config = dict(
    d_shared_expert=0,
    normalize_top_k=True,
    groups_per_token=3,
    init_std_router=0.0161,
    norm='layernorm',
    attn_scale=0.125,
    tie_embeddings=True,
    parallel_block=True,
    init_std_o=0.00866,
    optimizer='soap_variant',
    beta1=0.95,
    lr_head=0.01,
    warmup_steps=200,
    schedule='wsd',
    z_loss=0.0001,
)
Below are experts of layer 4 (counted from 0) of a mixture-of-experts language model. Rows are named up (a neuron's input weights, with its number) and show model dimensions 0-127. Each number is 50 + 10 x the weight over its row's rms, rounded and kept within 0 to 99.
Before each expert's rows: "gets" lists some tokens that make up at least twice as much of what it gets as of all text. This comes from a sample of Wikipedia text that the model never trained on. Tokens count by the router's weight.

# expert 22
gets: " |", ";", "---|---|---|---|", ");", "|---|---|---|", " Goals"
up0:47 55 46 58 57 56 32 46 58 53 40 58 63 62 51 48 49 52 41 54 59 38 44 48 43 58 57 54 64 65 48 65 51 48 48 57 58 46 46 42 66 33 48 36 66 51 45 55 41 38 59 60 35 55 49 42 60 59 50 57 49 65 46 32 64 40 51 66 40 57 49 48 37 34 59 37 42 47 50 46 41 54 51 65 31 52 59 28 56 50 35 30 47 60 74 44 66 66 41 43 30 57 48 41 43 65 44 63 62 49 39 45 50 57 50 60 47 67 51 38 37 34 44 56 57 39 69 49

# expert 26
gets: " ", " re", " c", " p", " f", " ex"
up0:57 59 44 64 53 42 50 41 52 54 61 44 43 47 38 54 73 54 56 41 60 30 49 36 42 49 29 48 51 58 59 58 49 52 41 72 55 49 38 40 57 33 26 39 48 47 60 55 52 65 63 71 46 50 48 55 58 42 50 41 60 25 50 63 42 34 51 30 43 55 57 53 54 71 28 65 42 48 46 48 55 53 45 47 64 41 54 41 55 58 45 56 60 56 64 53 45 46 53 56 40 59 54 48 39 50 55 56 52 46 68 44 58 52 62 72 40 64 40 50 39 60 45 66 53 36 42 49

# expert 27
gets: " |", ";", ":", ")", "|", "|---|---|---|"
up0:55 50 71 49 50 43 42 48 58 49 72 54 49 57 46 59 46 55 54 51 50 46 42 57 56 43 31 36 75 63 35 63 50 51 57 37 31 36 46 63 52 44 48 53 47 48 48 63 42 63 46 35 52 62 62 49 55 46 34 52 62 64 41 40 71 46 47 51 47 55 46 41 65 37 43 36 51 36 75 45 46 58 41 49 33 54 47 53 59 38 53 53 43 64 58 30 52 36 43 57 57 42 55 54 46 36 50 56 54 54 55 57 32 47 42 62 48 46 70 31 47 50 28 64 50 43 45 32

# expert 7
gets: ".", "\n", "==", "===", ").", " =="
up0:54 54 53 47 53 41 39 67 48 56 42 46 57 67 49 37 35 60 58 43 46 51 60 61 55 35 57 54 49 59 67 50 50 54 56 39 57 66 41 64 41 40 47 72 51 63 51 45 64 41 36 60 45 48 51 47 62 58 60 63 42 57 51 76 28 44 53 45 63 39 47 51 37 44 55 42 38 35 56 47 66 53 52 50 62 47 40 43 44 57 55 47 31 51 47 51 56 30 55 58 47 59 48 50 40 42 66 57 64 73 37 67 55 60 45 28 57 49 43 33 54 51 67 38 35 60 48 45

# expert 47
gets: " ", ".", " |", "–", ";", "%"
up0:56 56 53 51 53 61 36 37 71 42 56 59 39 47 41 64 47 38 41 51 60 68 44 59 63 54 55 42 53 54 46 64 51 33 54 49 48 37 44 68 64 37 39 63 30 62 77 56 52 52 57 54 61 55 41 65 46 61 58 56 57 43 57 60 40 44 52 58 58 65 43 44 53 43 71 52 52 54 37 42 35 46 45 37 46 62 39 60 39 76 53 63 55 48 55 55 40 57 48 57 38 59 57 44 55 55 49 41 42 67 33 71 49 33 49 52 59 37 40 61 51 50 44 47 47 61 64 52